From a checkpoint of a small mixture-of-experts model trained on Wikipedia.
Experts: 40 experts in each of 12 layers, 96 ReGLU neurons an expert, a softmax router.
Training: a variant of Adam for the experts, 191M tokens.
Below are experts of layer 9 (counted from 0) of a mixture-of-experts language model. Rows are named gate (a neuron's input weights, with its number), up (a neuron's input weights, with its number) and show model dimensions 0-95. Each number is 200 + 30 x the weight over its row's rms, rounded and kept within 0 to 999.
Before each expert's rows: "gets" lists some tokens that make up at least twice as much of what it gets as of all text. This comes from a sample of Wikipedia text that the model never trained on. Tokens count by the router's weight.

# expert 7
gets: " |", "|", ";", "==", "%", " =="
gate0,153,193,225,209,244,187,228,224,166,185,259,227,234,195,243,189,222,200,159,181,159,153,207,256,194,170,184,243,234,186,168,181,212,201,267,164,254,150,189,222,195,256,188,211,147,204,176,206,166,221,144,141,193,135,206,211,244,189,204,177,217,193,190,214,192,223,246,184,200,208,252,182,192,196,172,219,150,212,232,201,146,162,205,224,204,211,236,192,203,239,200,203,184,179,212,166
up0,236,176,165,200,201,246,229,192,235,257,167,220,166,208,157,191,186,244,195,207,219,247,147,183,184,178,181,130,147,195,216,209,186,197,183,274,179,236,184,228,194,201,198,185,219,182,205,245,225,233,215,255,204,231,207,191,195,158,228,229,175,222,198,197,204,166,193,229,202,167,183,186,239,206,266,150,239,180,214,228,218,228,237,161,236,183,187,272,181,214,220,194,182,200,153,245
gate1,115,199,226,199,241,236,118,186,196,172,205,183,195,239,190,215,239,204,160,199,159,236,234,217,143,235,207,175,162,178,179,208,180,227,232,232,213,186,217,213,218,152,171,202,160,203,209,174,191,194,189,159,237,178,213,240,194,207,179,196,232,210,181,170,188,224,231,205,207,176,170,254,223,176,141,209,197,190,126,147,148,156,188,220,204,187,242,159,195,152,207,202,201,241,207,198
up1,145,173,183,166,231,215,160,194,206,197,191,197,170,245,188,201,239,171,149,210,196,206,214,182,161,231,187,138,182,208,244,196,226,209,244,246,243,200,225,211,186,186,182,217,154,189,207,167,164,182,189,185,183,241,249,193,157,184,158,179,211,217,249,160,183,205,221,126,235,167,248,166,249,181,171,185,154,190,194,152,192,166,207,206,193,249,229,140,184,203,191,179,247,183,160,183
gate2,200,159,190,205,200,215,242,165,201,182,126,204,148,231,187,174,176,177,196,165,218,218,247,200,182,191,210,198,149,175,204,247,147,210,192,199,145,203,178,197,215,187,214,167,221,215,195,216,236,219,219,277,149,210,234,207,213,191,221,224,161,165,231,163,206,209,209,208,264,220,233,157,214,226,172,191,184,220,210,199,181,246,169,218,249,143,248,178,170,199,258,164,166,241,236,177
up2,197,193,170,173,232,218,212,166,189,213,143,209,157,219,201,165,173,149,214,197,220,242,168,172,202,179,185,161,167,175,181,245,193,221,250,222,158,178,197,227,205,189,198,206,213,197,191,209,248,236,199,223,150,226,252,199,190,246,233,234,195,157,211,177,244,212,199,167,215,188,206,211,217,202,124,168,192,195,270,196,139,248,159,234,250,134,222,227,188,175,243,207,205,239,197,182
gate3,192,249,188,198,253,162,193,223,131,241,185,187,215,131,222,174,221,191,161,149,213,211,228,214,156,209,228,253,255,183,210,197,189,191,254,202,211,220,199,202,204,192,186,203,188,209,246,171,222,170,169,177,236,166,238,165,190,220,209,154,237,185,179,220,145,192,254,155,224,230,181,227,205,221,166,228,131,208,184,186,191,198,190,199,182,249,221,187,224,220,130,230,220,180,176,231
up3,256,176,186,186,167,177,260,220,161,176,221,238,185,175,173,207,168,182,202,161,156,128,186,197,199,174,201,227,164,207,212,212,187,173,196,210,175,218,175,253,229,174,186,204,214,230,244,235,238,220,178,160,131,258,234,234,149,174,177,238,174,233,199,187,203,196,157,187,199,171,183,221,220,190,203,209,203,206,189,254,193,170,249,174,191,255,208,171,184,236,216,221,283,194,218,208
gate4,174,181,205,255,184,186,213,212,211,220,235,206,164,234,221,204,253,277,184,212,220,178,191,184,212,194,201,228,153,198,183,304,196,237,229,222,249,166,192,170,239,205,209,220,174,209,241,239,163,239,204,234,145,187,219,190,191,252,201,178,218,149,221,189,152,189,169,198,231,214,186,168,205,177,192,181,225,156,161,228,207,227,191,165,234,186,213,207,169,160,198,154,229,258,199,181
up4,214,169,173,194,228,249,234,182,215,196,220,177,234,238,200,234,161,179,210,212,194,236,266,190,213,157,208,233,223,208,220,241,169,171,186,225,195,184,213,216,189,227,177,164,189,138,173,207,204,161,212,220,199,227,197,222,180,191,200,257,208,231,222,241,197,215,225,197,259,142,179,232,220,213,291,179,265,190,239,179,201,215,222,230,187,155,213,173,152,199,224,193,176,208,117,210
gate5,160,247,256,168,233,204,224,167,192,152,233,220,174,254,216,199,179,212,213,174,268,218,193,183,165,233,175,204,219,175,194,183,194,240,197,156,251,183,182,200,271,200,164,169,198,180,235,222,211,165,219,228,223,141,250,156,237,235,201,185,145,206,213,186,201,211,160,185,233,204,228,192,182,212,199,176,186,218,222,137,163,217,207,232,232,203,181,139,220,180,174,161,174,206,150,202
up5,219,237,164,202,259,156,182,244,208,188,236,194,208,203,216,222,249,213,242,188,270,182,190,203,175,221,162,205,213,193,246,172,189,210,176,178,257,150,217,255,201,226,174,186,198,198,203,245,196,167,178,168,212,138,260,169,217,227,188,203,171,230,246,200,175,207,190,196,157,196,202,151,204,183,232,247,150,206,211,243,152,235,212,207,236,195,162,174,215,190,214,197,178,151,141,227
gate6,160,206,198,187,242,176,181,195,208,202,159,185,157,202,231,196,177,221,190,173,234,136,228,179,208,209,179,241,220,162,144,219,192,282,221,184,187,240,241,194,223,208,212,195,196,229,230,174,246,222,195,177,173,168,165,186,265,229,225,140,217,184,180,216,213,214,186,225,197,230,177,173,161,210,184,204,131,226,175,197,179,207,145,174,218,176,164,196,172,129,172,138,192,216,157,192
up6,271,172,185,193,176,273,207,186,200,222,219,208,243,215,191,219,202,214,213,238,167,207,215,213,184,185,233,169,187,197,244,147,173,140,180,223,204,173,150,224,192,179,179,160,205,193,192,224,181,177,230,208,242,268,228,181,130,159,217,237,180,239,220,193,197,150,234,176,177,192,211,235,240,184,188,184,221,193,205,223,202,194,233,229,248,249,241,198,232,248,236,240,192,197,260,202
gate7,196,231,202,199,169,256,248,193,210,241,221,190,173,307,189,237,203,214,240,238,240,218,193,138,193,171,179,240,195,197,198,226,147,200,239,203,185,228,168,237,233,170,213,158,174,209,180,194,224,222,224,224,196,229,206,209,189,224,163,245,170,209,223,186,224,232,155,201,246,208,205,161,203,209,251,165,168,207,211,167,196,223,260,231,209,150,185,175,153,172,202,150,222,199,188,210
up7,173,198,223,206,214,241,226,192,183,201,186,216,144,253,180,204,222,173,245,248,239,232,176,128,203,185,206,233,184,197,254,260,212,208,204,192,224,227,178,218,233,166,221,153,185,226,156,202,223,183,229,206,150,226,229,205,182,182,246,237,178,163,195,167,220,197,130,191,226,174,194,167,236,233,221,160,221,203,245,187,219,225,266,200,206,168,208,149,138,203,185,162,219,203,180,191
gate8,165,232,194,169,231,209,169,219,184,205,202,196,249,157,188,238,244,201,236,211,172,140,166,220,188,240,207,196,216,179,223,214,224,193,174,156,209,195,226,192,190,256,183,207,183,182,173,189,240,223,128,185,244,154,258,159,212,253,218,181,251,200,227,202,190,198,188,205,217,215,234,194,209,222,205,230,171,252,228,143,183,186,212,217,232,176,173,247,206,183,239,250,125,205,185,150
up8,247,162,200,214,171,188,198,215,215,246,205,199,199,186,154,212,197,150,235,235,164,160,205,198,179,224,202,222,147,214,150,279,236,137,170,186,158,182,207,218,205,197,234,191,237,196,215,170,244,245,257,228,187,206,148,196,167,231,181,222,174,195,201,187,209,184,220,217,197,218,203,233,188,230,155,216,233,245,233,216,220,207,143,185,228,146,185,199,183,161,213,234,217,177,276,185
gate9,159,226,194,198,234,204,124,206,189,230,204,173,206,157,224,192,224,177,263,177,203,162,206,174,158,191,188,165,255,232,189,173,212,165,173,182,198,218,209,211,200,259,207,175,226,180,211,155,210,174,163,207,203,80,206,167,201,236,207,175,210,199,205,220,198,187,183,195,180,200,204,226,228,169,204,257,161,169,224,147,190,146,219,173,188,255,188,226,232,200,198,215,194,152,153,191
up9,138,157,242,228,185,173,186,207,190,141,236,190,219,193,206,211,234,205,164,247,223,165,236,209,202,172,193,207,206,186,200,172,238,206,177,156,142,239,201,169,175,171,148,192,186,264,202,141,227,200,182,173,232,241,173,281,217,178,203,190,193,196,205,199,203,189,208,181,188,214,171,150,230,151,247,191,190,230,181,224,242,214,193,185,207,204,173,168,246,206,161,215,157,184,262,239
gate10,215,208,230,216,200,221,195,161,168,181,206,161,220,224,240,172,233,235,263,170,191,151,144,220,203,219,211,191,175,192,191,203,145,166,218,163,213,179,182,173,245,186,238,215,199,227,178,195,143,214,228,151,191,156,177,153,248,187,185,206,198,187,214,182,238,195,210,210,192,269,187,181,166,175,175,183,196,168,117,195,184,115,236,240,202,218,206,226,181,219,190,212,251,222,236,181
up10,215,167,209,188,205,235,251,187,189,231,245,234,198,193,142,232,160,190,210,239,211,253,238,214,165,229,201,149,208,198,209,209,218,179,166,211,200,210,145,201,163,229,138,185,162,211,217,194,240,168,156,181,234,159,206,227,156,219,196,177,227,207,173,205,177,227,220,204,193,109,220,204,211,199,229,215,211,201,228,189,207,170,147,185,198,213,156,185,237,178,176,257,120,165,172,194

# expert 1
gets: "b", " R", " C", " L", "k", "ov"
gate0,122,236,192,239,180,234,137,199,148,214,232,173,245,222,237,212,250,208,181,180,207,193,227,221,196,165,240,211,158,195,211,243,196,233,165,243,242,184,243,186,203,237,177,159,168,169,180,174,207,221,225,178,242,207,158,213,253,217,209,182,181,187,195,140,240,197,236,188,190,220,232,200,205,181,259,155,185,231,183,208,166,223,193,212,174,238,230,238,164,188,209,175,187,166,200,153
up0,179,197,177,195,180,199,154,176,219,216,130,166,207,216,171,211,222,132,202,193,194,214,191,240,173,166,179,180,172,183,235,206,189,187,172,240,233,199,270,156,226,225,222,240,176,171,202,158,173,233,228,194,185,223,210,181,191,170,240,194,226,241,220,154,185,258,237,171,225,206,237,196,197,246,218,154,180,171,142,244,130,220,217,207,210,264,219,191,190,183,172,196,217,253,202,200
gate1,194,182,179,177,163,192,214,240,155,198,176,186,202,202,174,223,208,154,179,195,190,197,194,209,232,196,255,225,222,237,146,159,245,182,218,226,277,218,191,208,265,220,181,174,174,203,210,235,185,155,196,212,149,247,235,199,140,229,196,120,207,179,234,170,267,184,183,184,205,188,186,210,179,225,174,208,171,182,201,201,197,198,157,174,253,136,164,142,193,193,231,184,208,211,214,199
up1,231,239,217,203,192,214,220,180,147,130,249,194,149,242,188,193,236,167,241,201,262,237,208,178,176,169,230,190,171,209,163,155,205,212,151,235,237,236,205,207,200,205,242,180,203,157,237,201,227,225,196,232,155,219,198,174,202,218,263,154,194,155,181,182,228,186,205,162,162,185,161,186,208,176,222,163,248,200,230,218,195,185,190,190,170,133,196,202,203,222,195,208,184,257,148,190
gate2,179,227,243,215,204,210,223,163,170,168,173,202,190,232,161,209,216,158,178,150,174,214,246,164,208,188,208,195,232,243,269,204,211,200,181,243,142,208,212,178,284,189,207,176,210,172,147,215,251,170,211,226,204,177,202,225,245,154,193,223,159,218,174,206,250,204,205,189,152,234,179,215,261,197,158,199,215,165,202,170,156,186,167,161,194,168,213,158,150,183,186,190,179,229,221,176
up2,248,203,203,192,162,196,198,190,259,180,232,211,180,210,209,206,181,161,229,166,154,185,220,207,132,246,191,179,178,117,162,185,200,207,182,213,244,186,192,189,144,197,239,252,158,236,197,226,201,198,208,211,205,211,152,210,217,169,205,188,170,181,216,190,220,239,142,222,162,157,217,184,177,153,186,176,198,215,254,208,212,229,250,167,253,174,201,181,221,224,237,229,229,250,231,153
gate3,186,184,250,215,216,205,180,194,134,225,192,208,200,197,173,257,205,205,208,190,168,227,181,159,201,228,176,199,212,190,178,161,262,169,236,133,219,157,196,189,163,162,200,223,156,234,189,218,190,182,207,193,203,206,236,180,227,172,248,183,192,186,150,236,186,251,161,165,266,195,226,191,170,172,142,170,200,233,168,199,208,154,227,209,227,142,224,165,213,212,169,208,211,273,225,221
up3,205,216,145,159,176,197,163,218,164,215,197,203,229,205,188,248,230,208,202,197,176,200,169,220,211,216,200,176,201,259,142,165,236,171,202,150,216,144,191,196,159,200,225,275,188,289,218,193,205,182,201,154,199,250,230,229,226,180,256,253,180,223,212,189,187,253,189,184,231,187,213,228,155,190,233,214,198,240,183,192,214,177,220,188,233,208,153,172,202,168,145,234,219,218,168,208
gate4,137,211,179,166,181,168,174,200,178,171,222,205,223,235,223,213,211,201,174,186,192,226,107,217,170,233,207,228,164,191,216,178,204,211,167,197,209,222,232,238,223,206,137,201,210,215,189,185,192,228,177,265,225,230,194,141,188,169,187,197,236,184,247,190,218,233,247,161,160,149,161,225,195,203,189,234,187,224,227,160,209,241,224,205,235,162,132,192,216,210,147,178,261,183,215,192
up4,193,162,183,199,188,214,225,221,225,159,215,179,248,131,204,222,228,231,196,216,179,165,230,187,184,197,163,198,183,159,222,174,242,270,221,215,173,249,180,218,224,196,146,209,156,187,214,278,215,205,196,142,180,201,206,220,222,179,145,188,160,183,162,151,178,231,180,187,164,204,217,168,195,257,224,164,215,191,207,236,236,228,165,198,227,197,135,214,211,173,172,211,151,184,212,235
gate5,213,199,147,226,229,243,211,169,147,225,157,203,196,178,201,185,206,113,150,230,186,242,151,210,211,195,152,200,208,197,200,233,201,227,180,118,185,230,242,172,186,190,209,216,229,205,183,156,244,187,174,217,168,175,236,234,192,160,189,207,192,209,146,168,185,238,200,145,176,213,213,235,157,185,223,170,185,211,214,181,218,213,163,137,191,172,222,190,192,191,176,214,224,154,200,140
up5,213,221,193,172,156,219,283,186,146,193,171,244,156,186,185,214,208,170,150,209,190,241,142,217,217,188,192,198,221,198,169,186,242,196,220,141,138,191,153,158,190,182,197,184,211,175,186,186,218,177,212,205,182,236,215,156,205,207,220,230,197,176,197,198,203,189,218,183,203,220,224,264,166,178,195,163,183,218,208,189,217,139,177,181,209,192,227,121,220,237,153,185,242,213,273,167
gate6,254,194,165,224,194,192,250,237,205,206,152,187,174,193,227,267,200,190,213,186,221,218,173,177,213,174,269,179,231,219,220,202,218,229,168,153,225,257,172,190,173,199,201,200,160,133,255,237,174,160,157,196,167,198,179,214,201,191,180,191,205,170,216,230,198,168,241,152,200,151,178,161,168,260,220,191,166,212,221,173,207,261,242,193,177,184,191,189,190,231,214,203,233,205,140,222
up6,198,256,161,219,153,175,216,187,205,223,171,193,155,200,192,251,222,182,239,172,231,228,157,165,209,186,270,165,216,203,250,194,171,214,199,156,181,260,215,124,195,201,214,186,135,188,255,213,180,192,190,219,213,215,180,211,173,195,166,220,243,184,236,249,203,207,235,168,157,157,173,162,150,242,221,195,151,167,190,211,209,213,209,192,172,184,221,167,222,224,207,220,230,201,160,178
gate7,223,217,177,161,166,205,184,189,197,195,171,248,184,196,237,221,198,166,206,215,212,183,143,192,147,181,226,243,167,175,149,177,238,176,199,150,207,200,183,189,247,155,168,235,166,247,218,207,183,146,152,173,248,196,225,175,222,136,190,212,161,206,233,192,253,177,268,162,175,194,181,218,167,235,206,245,162,199,217,221,175,184,177,187,252,233,171,218,200,207,235,191,228,166,195,163
up7,176,217,159,218,223,133,215,200,213,184,234,205,228,239,177,193,242,213,198,205,199,149,226,194,229,200,254,239,205,175,253,216,173,146,182,221,169,187,172,203,180,194,162,191,215,186,201,200,231,217,198,155,191,226,237,260,141,241,140,220,217,218,232,197,160,175,199,201,245,194,189,197,192,189,203,251,176,211,172,193,203,134,187,145,159,220,249,219,201,202,198,225,114,207,232,228
gate8,186,202,207,198,223,220,165,229,158,236,210,192,197,137,192,204,214,163,174,221,127,205,201,225,170,208,170,133,199,156,221,234,223,163,182,174,186,190,228,210,214,216,206,269,142,238,206,187,199,193,179,198,201,173,198,195,154,178,225,281,116,196,203,208,192,238,129,194,231,212,213,183,170,204,191,197,216,209,175,159,205,231,157,244,194,220,216,226,227,266,195,200,198,167,182,175
up8,185,232,241,164,214,184,205,143,160,172,165,160,240,163,218,149,163,220,230,184,220,198,221,221,228,161,226,198,187,198,208,165,238,176,240,191,179,195,139,183,111,192,139,244,163,227,204,239,223,184,172,215,218,176,213,212,183,205,221,213,185,184,221,253,171,220,181,245,174,166,185,175,169,201,199,192,203,215,167,218,167,215,196,225,212,240,182,198,223,205,168,265,136,248,193,221
gate9,191,191,168,202,185,195,228,197,188,222,234,216,213,182,182,168,271,218,180,212,174,255,151,199,215,182,271,216,193,190,167,226,273,195,232,299,201,209,210,183,200,216,166,209,208,194,208,114,190,239,161,219,203,186,221,239,190,205,197,221,194,163,243,178,167,229,228,174,218,229,168,219,184,197,239,228,178,174,220,238,208,190,168,159,199,223,189,217,238,258,201,218,155,220,176,238
up9,190,228,220,175,253,184,213,171,210,209,180,185,221,227,216,263,133,203,212,178,279,177,237,214,224,208,183,189,197,160,205,159,132,192,156,163,208,229,181,195,217,186,206,167,198,167,185,288,183,165,250,224,227,199,198,158,206,195,159,187,194,195,159,217,180,192,166,184,189,163,231,192,203,194,174,168,233,231,231,198,175,213,219,212,221,167,217,188,150,182,235,153,233,234,266,189
gate10,196,179,181,214,149,224,243,193,182,195,191,218,197,227,209,223,235,189,188,237,198,151,185,200,244,165,284,196,207,224,211,220,230,239,194,172,187,153,204,186,221,231,176,187,217,251,163,211,192,255,207,182,196,228,234,304,182,247,209,243,209,173,233,192,174,220,219,261,229,221,236,208,229,173,271,165,233,211,181,175,225,203,221,148,182,235,197,170,226,200,195,233,216,189,196,185
up10,215,196,226,236,213,173,213,189,212,164,215,147,170,209,170,164,166,168,226,156,170,162,161,197,176,170,217,198,214,167,203,212,176,201,195,191,217,121,226,217,178,194,184,167,202,152,219,210,188,159,159,204,267,212,213,177,169,189,224,187,201,208,206,186,262,157,244,196,244,209,183,227,213,214,174,161,194,246,210,227,179,152,256,202,188,171,244,242,253,154,220,202,240,139,177,162

# expert 39
gets: " |", " –", ":", ";", "\"", ")"
gate0,148,180,218,165,227,217,236,179,176,206,140,219,183,216,254,203,178,160,181,219,175,187,179,228,231,197,168,195,231,174,201,194,182,236,168,217,256,214,216,179,194,182,251,194,190,206,169,170,262,150,250,256,174,152,225,245,201,207,180,188,200,216,243,191,195,238,252,192,215,184,207,208,177,173,257,144,162,184,229,205,203,218,185,203,255,205,185,150,198,205,192,182,128,173,242,177
up0,195,211,197,231,235,210,206,138,244,217,176,137,149,208,205,163,222,209,223,171,205,223,167,235,181,208,192,189,201,218,240,169,214,186,183,226,193,205,197,221,209,195,210,196,210,211,225,192,268,178,200,200,225,227,265,184,201,189,247,162,289,228,238,225,249,242,245,208,165,119,186,167,218,213,145,210,227,170,186,211,173,152,257,204,170,200,219,223,179,177,212,182,235,230,192,195
gate1,156,235,153,228,268,178,207,234,203,157,178,233,207,232,218,250,160,176,207,220,156,157,168,194,210,247,240,197,246,172,163,229,201,209,217,194,235,223,240,233,201,229,213,227,188,182,206,192,139,177,221,219,200,157,190,203,224,203,208,221,207,203,204,191,199,203,204,219,227,243,215,261,224,233,143,187,228,267,231,155,143,252,160,199,190,207,210,208,197,195,241,239,190,143,200,191
up1,202,197,189,255,263,215,232,228,247,209,180,202,246,227,164,250,149,161,142,256,158,238,169,219,154,186,176,183,233,159,187,204,168,151,243,166,186,190,237,202,222,248,208,172,181,189,209,181,182,219,205,177,283,187,240,230,203,223,180,191,206,167,175,153,212,221,177,209,231,213,201,210,213,232,223,212,259,211,193,179,179,180,214,199,166,164,197,167,186,197,195,193,164,226,237,156
gate2,134,196,191,208,167,189,165,245,206,169,215,244,231,216,209,236,192,192,181,199,198,162,188,177,153,245,248,199,284,208,195,175,168,215,143,194,148,219,210,205,189,177,195,208,216,192,239,184,216,186,218,230,213,154,151,173,230,216,181,201,178,243,172,217,227,223,144,182,160,231,205,222,185,168,205,184,158,226,176,217,207,229,196,236,196,244,158,168,235,217,143,276,192,183,204,157
up2,206,212,199,189,168,205,145,201,192,180,156,230,225,218,214,220,267,198,217,154,170,199,185,176,157,183,231,204,230,231,260,179,206,222,272,193,180,233,206,216,233,213,118,190,201,247,246,190,187,274,221,208,219,202,179,165,238,178,191,205,200,182,196,177,231,249,188,199,202,200,237,139,148,192,145,195,188,245,175,197,223,167,185,224,173,184,228,219,200,210,198,169,258,173,179,231
gate3,161,188,228,164,241,159,195,232,144,168,195,233,217,208,253,211,235,202,192,176,165,171,205,211,184,197,252,178,270,169,155,232,237,215,234,194,240,256,227,223,180,182,208,198,207,172,206,181,208,230,236,262,231,200,209,186,194,251,222,172,121,241,184,158,179,211,199,185,222,224,183,206,207,160,200,172,172,256,244,184,182,226,175,173,217,231,191,146,199,187,190,205,161,165,183,175
up3,188,180,190,204,191,235,209,186,179,194,155,196,161,222,197,234,178,187,209,223,214,203,220,210,221,170,193,146,163,176,216,201,161,235,175,210,261,191,212,140,201,215,204,181,196,179,189,222,209,204,217,218,192,167,206,205,169,168,142,225,218,149,164,201,187,176,219,215,276,180,221,152,245,172,232,202,196,180,192,151,273,240,195,195,292,167,165,157,201,231,237,183,159,148,217,162
gate4,214,208,207,210,197,211,212,188,229,187,225,186,155,203,219,188,195,175,188,240,185,248,167,222,173,184,224,215,160,192,187,238,177,197,224,197,201,229,166,185,187,274,182,164,157,180,185,250,168,174,187,159,215,220,281,201,222,229,197,282,214,179,209,220,227,204,185,216,208,141,176,196,203,218,173,166,249,202,235,212,191,196,173,210,223,167,192,188,211,279,183,184,174,227,198,92
up4,214,218,213,200,214,220,177,232,245,208,261,194,213,196,164,238,285,229,204,181,213,197,227,169,160,207,156,219,177,191,187,167,235,184,197,207,152,161,173,183,183,171,238,228,200,238,172,178,199,240,169,217,143,245,146,195,229,218,178,206,217,220,199,262,211,182,191,176,227,225,189,176,119,224,193,183,174,167,216,206,191,195,219,250,192,166,203,269,165,155,155,170,190,191,186,221
gate5,213,216,216,195,219,160,219,208,213,234,214,234,217,130,180,160,190,176,234,213,185,259,213,208,261,191,178,186,212,197,254,205,262,158,225,183,195,186,198,249,204,268,221,192,194,234,142,212,188,221,158,213,205,213,231,232,264,246,193,179,258,170,164,214,225,149,208,246,198,200,235,190,196,221,179,216,247,213,210,222,181,207,183,187,181,176,185,226,183,211,250,234,211,180,267,166
up5,200,179,204,231,177,185,202,175,212,204,202,208,225,202,195,190,242,161,175,196,185,188,197,170,162,145,179,234,210,169,245,217,242,177,197,156,184,249,181,246,212,214,178,193,164,257,188,233,228,202,158,183,172,255,238,214,181,208,210,246,205,244,157,195,204,181,225,172,199,214,178,220,233,246,242,190,265,137,139,214,213,244,155,194,183,146,221,157,149,214,192,209,251,189,221,237
gate6,214,235,173,160,247,168,170,216,177,198,135,243,194,176,194,232,248,248,226,145,200,181,204,190,212,193,158,128,208,182,156,219,213,193,212,184,194,211,206,183,184,206,198,242,207,223,224,230,231,208,171,236,200,237,230,199,195,197,270,192,202,160,244,187,162,160,209,193,222,200,183,175,237,188,241,159,169,185,181,224,230,215,211,142,179,218,215,255,222,217,223,238,169,185,118,238
up6,210,230,184,169,218,176,181,260,174,130,181,168,226,192,213,174,265,210,192,158,182,225,245,188,200,206,196,186,210,177,162,221,141,221,225,165,250,201,226,216,206,204,235,192,231,198,216,233,234,171,207,222,186,216,226,203,158,256,224,199,233,198,239,177,139,181,196,225,208,187,174,226,237,143,189,163,236,186,187,137,226,226,214,160,193,213,243,227,177,193,227,202,264,196,163,254
gate7,169,197,236,185,190,148,173,184,236,208,228,202,165,182,186,193,201,183,141,194,174,177,217,208,194,209,217,187,240,215,207,199,264,234,206,188,207,215,160,240,266,209,193,159,205,196,191,194,181,207,212,237,212,211,217,148,236,161,230,237,165,203,115,214,213,203,132,202,199,206,222,150,152,251,212,195,214,267,261,200,204,226,225,201,204,175,255,185,191,194,183,208,173,229,228,131
up7,180,161,130,224,158,188,173,200,217,226,252,210,257,236,229,186,226,189,195,187,207,167,237,193,205,165,182,251,203,262,190,193,202,188,185,149,207,257,164,171,234,182,158,204,175,219,208,167,198,241,222,191,155,227,222,159,254,246,219,248,180,168,192,241,178,168,155,193,197,239,254,204,148,195,194,215,194,198,216,154,247,204,182,192,195,177,203,186,141,177,168,190,236,198,219,193
gate8,177,201,167,208,205,185,212,236,218,189,227,178,182,209,179,221,175,199,219,254,192,216,192,179,245,200,204,181,228,206,246,175,255,192,211,192,210,289,221,230,194,189,144,196,239,162,209,213,204,157,220,186,139,173,218,186,193,178,199,197,173,159,180,131,209,214,166,190,196,215,180,249,279,168,182,199,237,249,186,141,226,195,186,218,210,168,252,156,206,136,214,235,245,196,217,187
up8,205,238,196,211,220,200,186,207,196,184,216,186,186,164,201,270,228,245,242,175,223,168,212,212,209,236,223,201,183,212,210,228,243,162,207,209,209,222,161,187,213,169,183,228,213,224,237,181,252,196,228,224,170,149,139,160,172,187,189,111,220,209,232,175,172,164,278,212,226,203,227,190,156,203,211,181,191,190,251,174,191,195,167,175,272,170,227,204,265,152,214,202,178,204,218,227
gate9,190,205,248,206,213,189,167,201,207,262,176,189,201,183,233,205,233,198,160,167,148,128,173,184,167,222,114,167,217,177,199,198,222,227,232,236,192,229,204,160,234,234,243,154,221,207,171,199,190,200,180,208,188,191,178,223,260,185,230,196,191,222,213,185,228,178,178,229,226,224,210,180,204,148,220,179,227,237,165,210,212,163,176,186,214,183,173,166,141,297,172,221,205,182,232,214
up9,229,200,215,197,168,213,187,245,235,219,155,160,248,169,181,227,196,205,175,272,144,187,190,117,238,234,217,232,219,236,200,203,249,191,212,211,201,205,181,189,201,289,194,240,218,170,178,195,183,158,178,178,166,215,197,209,236,169,223,198,268,212,193,176,221,244,197,226,165,235,164,218,213,167,135,213,234,181,217,223,181,141,182,227,205,209,218,189,218,205,207,211,229,213,217,233
gate10,158,175,235,167,196,149,166,216,166,185,222,225,228,202,260,227,257,195,217,207,180,140,202,211,143,218,198,125,246,172,229,164,221,197,221,135,195,197,217,203,209,204,182,210,183,178,223,163,168,231,212,191,233,143,203,177,219,224,239,131,196,238,222,202,200,216,191,193,175,215,175,203,202,154,230,223,146,203,142,251,169,160,185,200,195,223,204,184,220,212,229,167,214,214,159,222
up10,208,175,204,146,233,176,176,238,160,240,205,199,182,177,219,199,255,212,229,172,228,164,217,243,175,151,169,134,148,215,194,246,238,231,209,197,219,191,212,210,180,182,212,210,218,213,165,164,209,258,211,209,188,162,225,173,186,253,221,225,164,163,216,229,165,207,235,189,182,165,187,192,193,216,224,244,96,172,190,237,186,200,176,162,235,192,246,221,181,213,146,192,201,213,192,223